Experts of a small language model: width 384, 16 experts in each of 9 layers.
Below are experts of layer 2 (counted from 0) of a mixture-of-experts language model. Rows are named router (the router's row for the expert), down (a neuron's output weights, with its number) and show model dimensions 64-95. Each number is 500 + 40 x the weight over its row's rms, rounded and kept within 0 to 999. Numbers have three digits each.
After each expert's rows: "raises" lists some tokens whose logits its average output raises strongly, later layers aside. This comes from a sample of Wikipedia text that the model never trained on.

# expert 7
router:457538512511502479496480570544573467484476506470486546518507492492489439497557501523493494530491
down0:516452452531526425523497467568412462463466526509455500518472480466589527521521452474528515465412
down1:481519485568475406524505470536460515516475516537518492465510505570428441506468406485513423453490
down2:551503539536452471425544522483475483562491487477457524510474453525426556503506454507478542503398
down3:524491536555501459478507528508469492465518456547545587497492544454395522472443510584488384477456
down4:485486457502488482512568517498523494558447524510569453455568576527516545538509488527466541549509
down5:422459498433469490471508582511508522452543518472547513505560453501523542503484521499435562553469
down6:469468499471481439482515459549477573537451534593509452516475520482490565499551508488535561469496
down7:529481495592466519544453522562478438539533483460509499516424471467539527436462496479504491534460
down8:515575494478530527427500539559516584470547557513483488544502514516532515472476452491547468546552
down9:597516483477515455519487502479500450531490512528470502524489545530467491552538489495485552507528
down10:572464501499522505546466543446484547510493528541471494482507548469466541475478410503518486441530
down11:483429566488484491536443525504493532585516477515526508508470488528513529560516548499423465478528
down12:517524526491460477522545456539529520503400511431514510474477482491455585547537586540507483496474
down13:478516483550513477542533469465545464432498466446447545559452506449495504461511450464495505469500
down14:509513532532425489511470447459477465501411565461453476486525512552459517557560464445403545409464
down15:441521518554513541480538474552528455457522498506505543496532492470482490460554572539457527475556
down16:512486491542513490525470535502630441491416507471466464482460468572499482537478498475569502521540
down17:480538479453543564546494537512529527564544539427496534452495581492505491477517451485473450561476
down18:513605455539561542411519514448459459494490418541435549478506494508487482486572502549525511507513
down19:490453525438509504494480538465463511573445526541462449552525437532459490515540432557486477509512
down20:559502531478531486472458536453476530467440494483523459556567565466510544537457415529430475444423
down21:534508521433517425508502432492533476511488496429495415537459515557480504485559473489442571506574
down22:505568514484474446527458516421494492424517534505517458500532497453557463461427477513503498441498
down23:503479444487487474505409526435542452548500504506484526516455519533434503549472462495478550472418
down24:536485519536480473532487533491510464522470531570496500459461512463542474496492436478505563587555
down25:488528527457483511512536564523500487442546511535478518607384500515480548488548577501460438589512
down26:453474514455407530469523510474538551412454532550488512519555432437548482526474509601418517520520
down27:587511506532505493508583573543488470523555483571493509411464499568563540533497475508465584542451
down28:520475504499508433545522486425511505507471470543508534539488517466529505521500510456476456518478
down29:550576532481500492570445520528506561609468509537491538458566413452594539501438476506483462495526
down30:487482528504485493508540511508495496499524487424536520541458540516491482497450486452508534525462
raises: ",", " in", " ", "\n", " the", "\n\n"

# expert 13
router:495497564426446572483584501577527458561484545450491492531492453470470470480508512565505484446475
down0:606462523521478444528516462536482528569528548492468542510508500531502478562436455499537536519535
down1:518464503563494453590472430526521470467544542541462524508471568550511479537471575460437465465602
down2:451489527481538460518516462513521541497520496499587463411602573542513580518517559527481449450416
down3:526451529505536458540565499550519439440511527467560470497553478488562463489509536522527494532481
down4:502515538457446522525524448549510586495474514429526550444509531518497510489494484392530553468482
down5:527488452494499450521486446511498523534564508467561407458543501559563514518509497507518495494522
down6:500482546447512480548492526449541488530505535515502485457501542492482572489460463542540496505400
down7:564494456500491533477470490494543493471510499520469526480485479535445482480437619498476502519434
down8:490543449477431507539572505555491526541440424549479523521449489526629509541501557541509489522466
down9:525522483447501498523462496534460486520506535457477541449511454538498454418489555519503524452509
down10:530487542480585572520507506404453539539490520542519480489544448466512460502533478448428457468521
down11:553464505575516628524533412450559483495458410512478479471438537496514476505487433497556486465481
down12:566558511502488543469517440508512478533468525455551510460505469540498448569490521505531555547576
down13:410428452534427475491532555564477539551493476472547485479501492520587446449493422534562523557466
down14:473487512504506507569457495541452504527589520465543535534545518541510567433548506492480507509556
down15:518522463385549586523505513593483438532402456426442519530573522498447479521491430417474481526507
down16:432484450457517474471454578470436522486519538431401602464530514535597521514519532510519457565449
down17:529588483496512490521488487465506588571468493497441452612544516443506445511525471493467440565563
down18:466626478510572435436513509489531460469525423487489488507483448606522468471475452454579544465526
down19:540530574493416375485486543488622523477490577447463491498472556478363517555539472545481518484446
down20:511452565500485540569486483520524463485477564533470473391487500522550476452530478511550458465483
down21:493456479501513470534506541526420472499494462564506462483458492530500468557518478575522537565519
down22:467447453502467516543462496453496586495478552488526600508440429504581467517473525510501501511539
down23:546483492524502457467449497532557483425499495519529553527454570434530476561423504456486459456497
down24:536450415580522475498481483465474448506591578453527541523480558510452522533462621573456512480480
down25:528518494499493469467460602473504457577473505586483459465458434487533527523472514550487557545505
down26:433516477457500512528497514368549452511514477463510519494510511569516462498551502537512507479551
down27:512491545476449470500527528522437606498554455498483533497488498485506527491452476491497553462498
down28:503546510491508501541517428541551537493519512487511455516527471560494519477455503540488520577446
down29:478453592476478562475396507537453467542561460454557440477462436508488480443486495546534542560448
down30:543527477468543467524488459456495487515480498544577526452569552481510483502538543477480516468554
raises: ",", " and", " to", " in", " ", "."

# expert 11
router:434413527449474498500552506507491488560536548468489499491510438461513484493487535576563476495452
down0:514501573472523532448556496532583460491536521520494554503445501458500502477506499486480450510490
down1:453500570510526495492517518451521493453451504526467549489462508492544521443489475459532511514553
down2:555518542482437536495496483470514516486459529544542464459475416530457549491537521525499563533511
down3:500470518466506443490474557504478493468574497492517561464535545464472518481488534496525486529477
down4:449462500435469524536478594558449520510496468445456476511517529480554542442539467440476497455526
down5:423539468492610508465519472518478546533513462541488493501486462415566498565532443476435459504481
down6:518478535544519392520484553544515491498437525493559449434471464575511466505489455540496475527519
down7:512432487497488576446516525519506539433478529467491503472440520513456516513450433526480503488492
down8:563543471545436573508479505509519480520486507527469494584509496385523483476527489491515502481515
down9:442485462532522474500529404509535596485511479501419533540498466484536490502583549514515451496470
down10:558474433508512464581455480503551472540515494473435518477589586512496543545495491465525488567509
down11:418501524497534516455512530499415518470485449473530550507546486516507518478515464499576590504551
down12:523479461584424552481466482486516532578498493477475466479486510484511509531456557466544505537587
down13:454438463490503466569537504474479528490539552472466529418518522491511527546482567444461452536478
down14:454565464425532489484499510493467520529513512444485537496432422460606512503467551544576483578440
down15:448531540528557473457390522484477500560508578498466499451546453477480449474537510514477476453528
down16:533510436477514527551529512472346473502489478501439540481507525532510570458495495529502450519547
down17:499501533415453484548493507482594439461501485473416580484465525492553515556486505496469502488500
down18:585563541515533499476484586534577510492431497542575467479465576494543507487508465529484497443474
down19:441602492567460461460537507485560527501476574520548493492490472453503465499531483462536514516483
down20:570493430519482502525574472547533477460451554545501521513388416466473492522496489534538483496517
down21:507463590437507410470509485498449492441457452537551429479542523472430465489459472525559474584553
down22:409434469492458498440550559523569441539534527534432460471429546489512463441503466525496532513500
down23:467535466414484584459517522478445547456538456495481364516525499526482543586493452455496494526498
down24:516457465565496500494468559493589496461474496414555492531504435495448528489494530556482524541491
down25:515473430453483498505515459501472504539614454517516453491511471476477479497498533486450493511441
down26:574494499483566465560409468505497495557489502490533414451488546513554508454578576464472497447492
down27:464476512499491551490519484521517477500512494543566561522499463457452517548492474526498480524531
down28:515545544481507496484582537446531505444488487407521493503454475574495471465541485467501516479487
down29:519488552519465502514514452490526468492544477460620534492524476434535495517560480429510442481468
down30:534544469505474507513509537520478469476507535480475516485442520540511482553508551567501483515484
raises: "ac", "l", " and", "it", "in"

# expert 3
router:538562491494505428554478533531580539537546522499496537543504491408503534530479472529476444569561
down0:540522505513491424475459515520468457499549536551522512526507529513518534441547430535570514527492
down1:459548461501510457517518550451526534487468460520460522500486518456485490476485534535425418524486
down2:448558434474513468529458528523548489513478512502562526488535497450463515556500453511510539519508
down3:483550540449532517509525458468479515538437442569539563401534525491521575552537494480483533574479
down4:506481494451523566439434439492548492531466492433490437492448525517461489509567533530505450460559
down5:535471555503520485428456541535458447456548487448447443540522461540487466540546581525522525518547
down6:528565622425524544527378510480392511509472470503464437472479519502503548512498494469530507553461
down7:496506517499492541507524514484511532465486524522549538526566507449477581448512459531488433530494
down8:479492470446430491513442495443478545381521434454517542493466514500469458536479437490403520460449
down9:468516487494404533548485468530494479559485456474436498482512471484496499507558543506487514443532
down10:479447495561535430471469516521489405542527472468488497571485465518502517418512482555493500485569
down11:453505473471527526529570467489538449484507451519517417550414552482506449534464485468507482478430
down12:480450524545561537551495586508492520480524477448515478570458484503462528531481480559494455457493
down13:494454489410462483529526536459551407471572536509524572543538499503445456528477410427470498471609
down14:527502507457509503488434461504455511557517483525522473504515465479498503607443536405473547521468
down15:434508505477475439547454457462503482469559453491527518528484443493553546576494486447504434490423
down16:472502472467480416472467479533461499469566491561577566473472488546517453477588447514490486496538
down17:496572480593503467514501472492549506487441512506508489484471565544431476579524513468435491547471
down18:526450424549554413505488509584525431475532515545516500494528412483410500569372536487448530559550
down19:539520469553537539441493511527512557516411516410472483506493490499549534497518479516470565501528
down20:475510500468544430451442578505475481611518516456514489399497527537540487540488448506481441589481
down21:490541523495565556520553534466614458431584447562533462435492544470556471521477399444499471464498
down22:569502524403498565547438567486530479543508495556544520480581480516551547448493492426589495432484
down23:538542497519515498543486539462453467445476428549519533513430442489536566520527507447495477452472
down24:542524539533531529453457540475537469552534519449479542458545438449551593485533456511552437469494
down25:470556438504533428549539482511496476511533488524507526506526434485533492431487498528484470483563
down26:472502496488498553560534480447567485529417472503505469460473553480576550437524521466491524508558
down27:539447507473449569514503496415549497432502502526445481503489504526441473482566549493543579414431
down28:543528520480446494417511476526491542579557457478473546538508580478510538519567552500495481519534
down29:485510419549531463475482436530549431492476473557458525513450549470513464468451477506493491445487
down30:472491535474488548488517498438484472548507514452479534489585502488541379534509536471492534529449
raises: "\n", "\n\n", " in"

# expert 8
router:555558559560429489459524466539542510530504509509434535461469473516381496511463539493509494509493
down0:500588521515542465455522524498484453440430498484446440535500539505493527484466490469369463386437
down1:509454523614519535573501503471503477493437421546466492430471509517428500452566532549564544566450
down2:511451523503508412535549508599491513506505437498457537473458467531546505554527445490526492543489
down3:552504502517468429476497558512450518477479493409513554457423514487507521499542515437477532508498
down4:501506477487486465540523464441484452486479510575528498496444490475553473459514459471462447457520
down5:489570469492483461463511490585502501545477527554589574493540506485427433462534495492558478487575
down6:514489534510532435484489459498483463515566479478525391495532457606493474462457461497540467508490
down7:536531550500461477501449483502503494424459445589530504593510499508492473460421480456521499494532
down8:533465542504487438495534556500478476525499422554533468421432536543501497454553503525483549490406
down9:463453473554456499501520525511531421513542539549550488554461520485476551601526446497504522511482
down10:617478522559535476502523482510452460501453482462483397538536530429491490463570533508494526522548
down11:529452473455480527394505501540427507501466561439525511500479482519520521470511503494472445472473
down12:473620494528517506564490508500553508547533558467498533539531540503547446531501467431485458610525
down13:453539485466439441462557479508505542519546477558488413472435452480593527488505484544517506456479
down14:465488533477594446466467540472492479498515518536482437575556513482511528540536508524456489514532
down15:441465550541527515533539509557481523510479527476501482492441523495518524489514465459491539456535
down16:530508470542555565431463437527533583579407512487504546407492528516459413508563430545513549583565
down17:496438497461499459443473548496498567512560503554582473479515508482424519508507469452506454555547
down18:458556405455479511513539467501446460477467484462466491496432516515481484540488569548472489478539
down19:483481523470551504487534449491507468569412491513502471494458484495542463507541434512495518510547
down20:571471431473547429539588423549475457556493442475517475466510446543467511514445485458483511548442
down21:482499574497512471481484462479512488522527498440453466473456505432531498494530557498527454475510
down22:546516486508512529435510457518471458526529528532513494479541565528520490409490488481526519510480
down23:483593551560522536503499525565508505457475504525523513492476538444478503398534472503445462492479
down24:525512517485519491526512461486442480521487461489556486490532470487476434582542550474411468526521
down25:518496445502583498527467522501447462499431507463549514488540512479453484555404543455545489456542
down26:450516484531491527505484469468495473501513578483537537539482531472529487392540445531517559468492
down27:474498523532542578496477495496447485515502458574482562496553561471513462437540545470463487433494
down28:515481523461535484474559578466484453536521501519520508487612479582588503482481494495470473572512
down29:488511471464503557526562571497441474494537519572474519446513523511456482556544447517528570558476
down30:533543491504522524514446470551534518546554475514511504484459511499500563504457534532468493562474
raises: "-", "- D", "- L", "- The", "- C", "- R"

# expert 0
router:504470561483498539507519471534483491554490556443513595484500462520447441495493524525613531462491
down0:467542470517473468526515470544536552558526456478450532512544516438502476536441512449466487415582
down1:449479531456465460485517530531455518480451519470523494463494412474476507486484556476482514523525
down2:442480588516570495525417498497542511441486500508518503518531587494502523533529383464546502557524
down3:511470504540464462486451566550503512512493442547471475507506510567534508462419485413450580434488
down4:454475533475484487556498485562506447482469481551474507487533474497455549473519504554520473461481
down5:512530452533491463445535521446534548494506524432537499490545500486537461470514455563462482498500
down6:554525487486555489489503439430500475494493511536466412457478549504494440529536463488568479529589
down7:505478516583470509454590541517495446479482549515529535516497602440447489577588453408486593517430
down8:528496546558520518535467542531483497487517470507542429457451449510537460494476487502553643505462
down9:449529494481497488509469523467545496474403556502522504499482476466460544527471486526446471481456
down10:546476542457425525477523499562530456511521512516481602531499445561500602469443506485500484537426
down11:488539456514542474563564547517445473493485536503542453569484525484448448508456525442550466523475
down12:553451581526477483523511443503433558486478493602459461538461514526526510501491485477492556583568
down13:396489467531491487515469484559446550510523398537493451540470429428535487480516583517512452449432
down14:517527455518461514518514481529436482557458541561620480429504458485485576514456477507504511517433
down15:494486446487534504516532547485463429547438469526447528454586500462477462459497429447546503477488
down16:497422465499466520511504485525428437542549446445533548462476462544445534492492489514523565379471
down17:520525489479528422483465510498494441485510533525473446444542496452534472516507515435508523454519
down18:447534523441469428503459490449464440501539497467447449482534478498578515506530520485525537488531
down19:489506542552529482478587553447575544482577492504423526470400527575480512539452469483538590454498
down20:528514553441419482527519448503540459440574469525523472478525541467527531471555461571502486554514
down21:486542550519476516481452484515533518509516529460482500529517566436448473474456448533565439454422
down22:474575571507426509542571488520493493498463512507561457516602502498510483547569457489517499486526
down23:519438555533486435549489507559498560545475560491516509502465541504515512442505567447538523477558
down24:545520439525587492527514418512508422420455452478459496483465536494519446525490498461442573439578
down25:551532468551438532497577537571531430529506512489524466454479493567524427482498554529517559481516
down26:515489551529527503501502467508489477542453479559514478439454540481508535470498488434517503470453
down27:490493451516463577515522465527558468564528496544538509486472440522516508490414505558470588502454
down28:451492510603484569535439493517542511445457455551556541574523528476470450465494558487546522580418
down29:539590458572484557488532532545570493437416418494546531484497523499508539476410506443441463476552
down30:526422506492481546513534508438436502508517504459542461523542531546537478575487483551462523445495
raises: "\n", "\n\n", "-", ".", " and", ","

# expert 4
router:518485565486470530548539467540495503521552519467477546534557417523536458532495572550595478427451
down0:511484490554532526511448465526548492494478538552509563456496492455455499575583507481512491563517
down1:472551503504426480508492506530532454430524501430539521453485511457521457507569520569538463478500
down2:590518524497531465505465514487513475521523477499522530451503420576514477458524611481537525514490
down3:571539557557494489493468514483492566518450499473470504454513459462548498559588423501548554479466
down4:535516430504483552509531527482551489502544554518544546559479480506500528559538471492519543486487
down5:510553541488488531514529550460522458554442515523395508507447454455481446510445494473488497512470
down6:485451524513467467522455495585545544469496477459497502517528535519480513538575459393447443435463
down7:480438502516528497450481457594480518432498498533492489474506516493573472433499490554445501557463
down8:434536507510465510530507488546440447542487575504462505541514553552459468474434526553528541504561
down9:481457523535430481518433527525531447491539501516452520524520492504483449538489471537502456443551
down10:480500473495469492467471459541526525428494552560501529480579517467483528588454452552438473503486
down11:526498546458451496454469480589490571537472448489431516485519528569523471526442545479515505457510
down12:454546510489453566437588458490518458522483528544517448506493543522478523526510495573523469512526
down13:515469553543482455509506480580548500543555576461527545487526515462454526518507473502488480493473
down14:431445474540535518538538492482554524494548591543534527472461557447606558456476551526473452491563
down15:441530521631495450498499514515482467475440499587594450472502497578477529497496464503477527547473
down16:468410463572547459506460489503492536538435524435467565513518489544510492507555503468475532486506
down17:494474547469485467454551518547512458501557484489410536549527476527524472463511496542534511531437
down18:459475509420545510528518497495461515466492523478550507515560547556535418467520469441484523512470
down19:401426493484447590503555562457460456534411574461516482496478535502426445487513604570547529563571
down20:524433529516547474480434501515484546480503484482495527561547493497521510515505424465541526488456
down21:479460441516483485521469473446479517534483557487553540490512522515536542483497535503493575585503
down22:469532473534492540520512509462530501457485504477468495479504530467493563558549464574480470486488
down23:419489513612515569530442493546504552518538496440493580449416538493533506495445515526483506555522
down24:501525507467512538516449444465514487528509559514459438518521509459583494440585530457489487460531
down25:427513484476511533591495468512535623513441522551442520554543481445488587518438517471517472480500
down26:606482475489491532509491525515527462452407501566484464463472577452479508465575530515461456460486
down27:461514539433505436502461465536504503473542505554476491452508451459472513491498554572510445477479
down28:498484508495517553489503491543511522528550540458487512434517478540485531533473516473566441459466
down29:576444502431465438529464444464535538447511470572515451477476500560438477548554498520525528526451
down30:581552551537502509467547530445446487476439476455416471502502405498498440460466499469484441447471
raises: " ", " and", " to", ",", ".", " in"

# expert 1
router:469469471529531529475515492470553519517501495503491449495474503491508472453465572523513464448476
down0:471545490547428456483511465554519478483466532448471538496487486493488466431550480468425494509508
down1:485552490475475521458493457509557523474474458504518459467482442429493519442501564532480521495474
down2:518490486535512540539574553531538504532557485473465542373595498486536510514461529510520489493523
down3:535479506490544575524524445513484478486580514507501471531444520435477500523512526497474516586473
down4:462534550490484477446521447460533481492466519542469483583524446522483609504524498447528399458537
down5:462534558507482549529414497425498503477498488451459477609610469537576519497532482527467476483539
down6:483481560485490476528464508496577538518492442565397396489457476487511509520491472550467489543497
down7:491501598448515437466509548458504520583520470520498495519475472521485539517578576421475508427482
down8:484413523548492530529499503579509500450576472455454446454492465522539529520489505502517530474498
down9:481447467482539571545520548488457486525480488578517501515379618591416494466530585453491591417454
down10:472445531486506484499519524514583506482479470561479549520549576508445534467519524505479476454523
down11:521502491556492506463534499466558508524591567522453511578494442406495492562493399450535547535476
down12:484485534480567471512506509503546527514481487454522519467520480453550481478505455513469507511506
down13:457442565517435460420509561527556525553480532502505478474449504486441402532523508551540481604570
down14:514490511449488530474535527550442574523538490480564479536439497499490516511529499458512506459515
down15:527547519453541505481493538466478520518416431493495459513483496486479510508516488475531526553546
down16:479473503431526537543444494532495463541562525432526471450488494521497535556500473542501428469580
down17:499403517478486522485549455487528524483466541475431546533540516448485500483544538543536465529432
down18:541556537553456554536506498545583537538445529479463496538527545492459491577503519540497469511442
down19:534498505524469578486571492490476530525589454510399550535474591509440567424447527540465505450471
down20:514451453460477564572477500536517553531512461585480511542446565488517537533524517498470541514592
down21:418534490476541513524529476573515523550489517472503497492573510562531551438582512504422503484444
down22:471524504505531487476540540541482468450536553539575525499503518538472528549486510517567522576491
down23:479449512466495442487517493428575488484515417516435506602484506531428494547600577439498538523438
down24:646433480525515478567558544535493506534436490477568501491467478444511576477495481464481506500473
down25:409545473538477531529524477511502511608484468539530455508515492533517463494410466523550480509495
down26:530395395497494463484546514621493580515480531503483566467539514480498479467443423474555494453535
down27:470499608539467565513452482516561526512534526479475567501553546477540525490435502485513584498531
down28:522530507479560419451510484458515462554489553535490527514485442439487463517422449547481503592532
down29:483551504482528510487493537514554458486413472445498531470489470577466509398494516519516506481461
down30:540442515440519427586527498501511488497497491508505506491450496547507543490526445461568494489492
raises: ",", " and", "\n", "-", "y", " ("

# expert 6
router:459430511493417514461586498460461556532495489521494515499553498434520462543492498548491447511528
down0:494417511518505462441523514575491489554522471555489477543543434433603439510516431547544451553465
down1:515460530573419485509496501512503525408499456517517523564524515510511490490563495484464451540498
down2:538487472524495522473481517445555433490546515560497427458482475511540539493516559550456480478484
down3:558530512528455598501442491555479490540533401566513478520515491458482500475500495558506466626495
down4:544457451479492475485477459501469490456447520491479451604555536464540480548535508501452510480508
down5:550496491477530522543522484437477461452542447468443490525432452554440499488453532469566525517429
down6:529477422448443482475457541517481502552457496579480509474466492507461493516468461494518454510503
down7:532464492552576535439533545530531493568475485509514554499535434505560516491532534526514533435552
down8:557492608580541519513518574504517503446499567447554549466458506577496501573507452512500495429465
down9:570488505494510464480552497506533447486479497558507450552433415520477499513457459598501474414542
down10:460521521444444522501473470513542458449482481534528589479601456462561545532495478470543439491489
down11:494459497468468433507540524500453483513475497539492481643521495498482479436477478544457454519525
down12:554506440484481531449512527472498468484443502454516462510533490497472572493500487508560532457484
down13:504534487506546543546557451489507460497549469506432415551490491497498423507498446534453457501427
down14:469542543441476488513491485499535520515534439490490499446480467487556536495523457525497531469565
down15:447490520499467560552576502474527513511419384488509492536507467532547447535485521520516537556467
down16:478496509491481537571461515491495426457475483504561490458504549528518534462494530482509514453467
down17:559496508529509436499465523488580462536460535507479451488522504500514560551459485563483518523478
down18:470450564511544481474492477592463520499523539464522536561485481523480545512452465461589491544520
down19:478539615462501484481486480501473522543481533547413478460500532494421515514578428483486489493382
down20:476548481410576495467570508456473524521524539512533516556556502470510450443477515504454543564452
down21:514435564489539552548544482488479506504507467531507462490442495481431523564571487547455476444513
down22:465493468460500516535540453516564485471473473489464470455549515580483471445516487534429507534522
down23:459497515530492432466448565483425479522516520506547576513533491500539577462524530489549549509514
down24:505582421516531473428479468508461447485480574531552529493510443487498492439531517494476425486454
down25:512516467537530504435536497508434562493542573470459488459560491507473512487514541540482559491465
down26:500531488547512495434500490469492504499535456531448575461534502554518485495504456487503500532497
down27:484444455503515420432537483484523512464522548566511565445471540503511512500516589465475520506428
down28:466472452436459532503452467516445542580527481497434627468490515577474504513478463529534527509536
down29:504557489457531461583456578479533546469485463497519464541515443588453560515528461477505486490484
down30:484518484482451587553474419453453458542456436458495524484528442506395506444535490522511480469561
raises: "1", "o", " and"

# expert 9
router:482421441427511534586566462501511526539594551493539470517543457469482484463437517559585474470479
down0:475509472463477492501473458547500532437510522532482551505521561527466477447577488545518514529488
down1:459583446462553467558527469513469562516494496454501466505489416555497433489583467437491560492484
down2:570456556482540495460502535564485477556493513482494416445485529513415555538407490562509491525511
down3:480543498449483455528462458509504495549550445490515506466483511503459511523540534540514574482545
down4:493466454490480498454535478549534549517422513496511538518400446467462445455474559469451457559527
down5:497507501478481528475515505557459468438506463449531504464456480564542530547486469547478522499410
down6:464522541441481582547460503620513497445483432424560432536447493559475418485565505503456504495547
down7:589531484450579500537489497525535430500450489472500501544506507550486506497496529496538549469518
down8:501521485532520383511488540479537484513499516535513516465486491568442503498525540492469449595483
down9:468558553534516485505487480471461475456480487481432506478486575474492502528523604558517470524581
down10:509438504516565417537448450413529522501490452534478465468470493461439484490517560503450489537501
down11:484535495514484482529505526516482530490402499516541473557565495495527482512483544485497525468440
down12:452543561532511485505499558520600494492497505479551507491535435461452537504552525469506530464519
down13:407444512458471549513465472493506541455543474455476500486479548507619481485484509454487486515533
down14:548497484483502551492475450521537479547581474549449401515507445352454545536494462618491510571450
down15:477547596460433481504494449492525486464509466445574446525454578415554491505483494504530537558485
down16:449535538468586521462517618513514524503532471494450472496544499496586504496570539503527474506507
down17:479531461454540554461478504486463422501564534473438544484481488484447481542584509498557507535440
down18:550454498482488456524472555508474494447494512503445502492403531523521589539481524472487534475527
down19:455502416505501507458502524472530427516464491513553472552510469522549411452507503533574512537530
down20:457477562569512538515465457522497487510566482512523494470443460459516470494482549562517457552535
down21:497428523546562468434550549472517521513545436407453514486472466490488491492447536484511542561504
down22:502462448550541545467540523455450488487479487551481497556483453468617504537528524466454514459510
down23:518502521513547461469496429499499588428528466505484443494495513533485436540520580486504518559451
down24:525558480469512590491515484490588438488464485556497524493490420586459500509485502457512499562520
down25:573429515481515447479514529509559502550492494490518469483447471592522537527517517495514558497495
down26:499478480518392492553454498498529512510454519498446549548534459504477527517491477542507458499479
down27:498573511540551545465557418466504574502472454513497466553467469537503478427494505484483470513593
down28:523574573576523504430408594495547468510531562488473553493531534538416533506499474542524517487473
down29:528508485533493518474487518506544580473501483518544457381539494469434529453480507503537447544469
down30:506534527585541527513535453529429484546457483511495548500482506503486484539537577536450550520437
raises: ".", ",", " and", " in", "-", " "

# expert 14
router:478488513532431485566464484506543537526568513515518573539531472434514482509530461541487454486491
down0:479470557513492458578576514486416459495519581521497498488538548539485478501490491406539542497500
down1:494573495568464445470470441485511525428526486437551522409449497543483509508496522493554495526510
down2:556501384479499545513541511486459470453408463514491543506499532505527511488441512523492561478433
down3:493539505538522460552492564540433480501508453450497499535489439501560496527440480512411495451518
down4:527466501514444470423428594577420544543428498520498513448512497438487558466413622547454493523494
down5:529595585542538487504501490469397571473528548484487512579500528543517487500548490484529451452531
down6:480492445480532629576509505458511540501468538567532522533449439497449530503441496464449479512496
down7:535438538426516454499546454513497517579572438483524516601563490458482490518491556452465536526511
down8:518533527525487457500487504459519553488497491540508530533519459524466519511578522483539491502477
down9:466530547474458459446515531497507495558517470523395480470449478492501506511481492524517456584567
down10:491462516439480501494526472444443490521552484500480524494486478592520490469561461541489516477511
down11:515429564506484444504565508493450530577465510458500515439508503498446564467427482510498473448497
down12:451490530515501571449490470506508508511547517491526508471440419449515494506408489452497500461572
down13:472512535499502523492505469497474407497465455465547461580461456461456498541479552573446526468508
down14:484540506585459511474558497500500517470468580526536474434493506483420462482534465488507520468486
down15:488528492519508474513554472561559562485480493419554508502517488516524450433499551519472515476546
down16:568454525492538537483538394674528409465555489511573482467494517521472516543541513505498485505518
down17:517550550485391502467471532433440519493544519540460406560491452491509514515482498545516515522541
down18:514512535554497519388491484507477556457487529525517500515499461485400513472541516571492480584477
down19:519518469560590554472478375621501464541496452481482456468470541448519516498523434528593523500438
down20:567447525496563452497479505585461564463491534477499515483500558524411441515509500584510489453500
down21:528539529490551543520447433589536423499516450523551439480495493501473582525521521498580535505513
down22:540472479503522511467590517554558540467460480512384517563490445489458457536476538557491492497601
down23:577517464472527468539527480551543463458481530518475536489540547474468515479494515513473494500542
down24:486466482517534531505513467481476489489496452455455565499457536517483407521561530464490574520490
down25:535498507499544552512505561443470547543555530533497537519399470473517509436517406460563498473523
down26:398577543460507472505461496500508534500460449455428411487529491514522549497446514452559505463535
down27:533540519518479521445544481409531449493493500470475478453509499442467525553526475465517500489427
down28:432439523494504556531537534550518491455541509529481535481465490477540457494462569508516512477433
down29:537492470476516606486522487467610522510472517502429506495488475534470465481467493528503513539554
down30:471550477487448523517332501455533485410468497489551512443513471491487550590505468530493429500408
raises: "\n", "\n\n", " or", " The", "-", " in"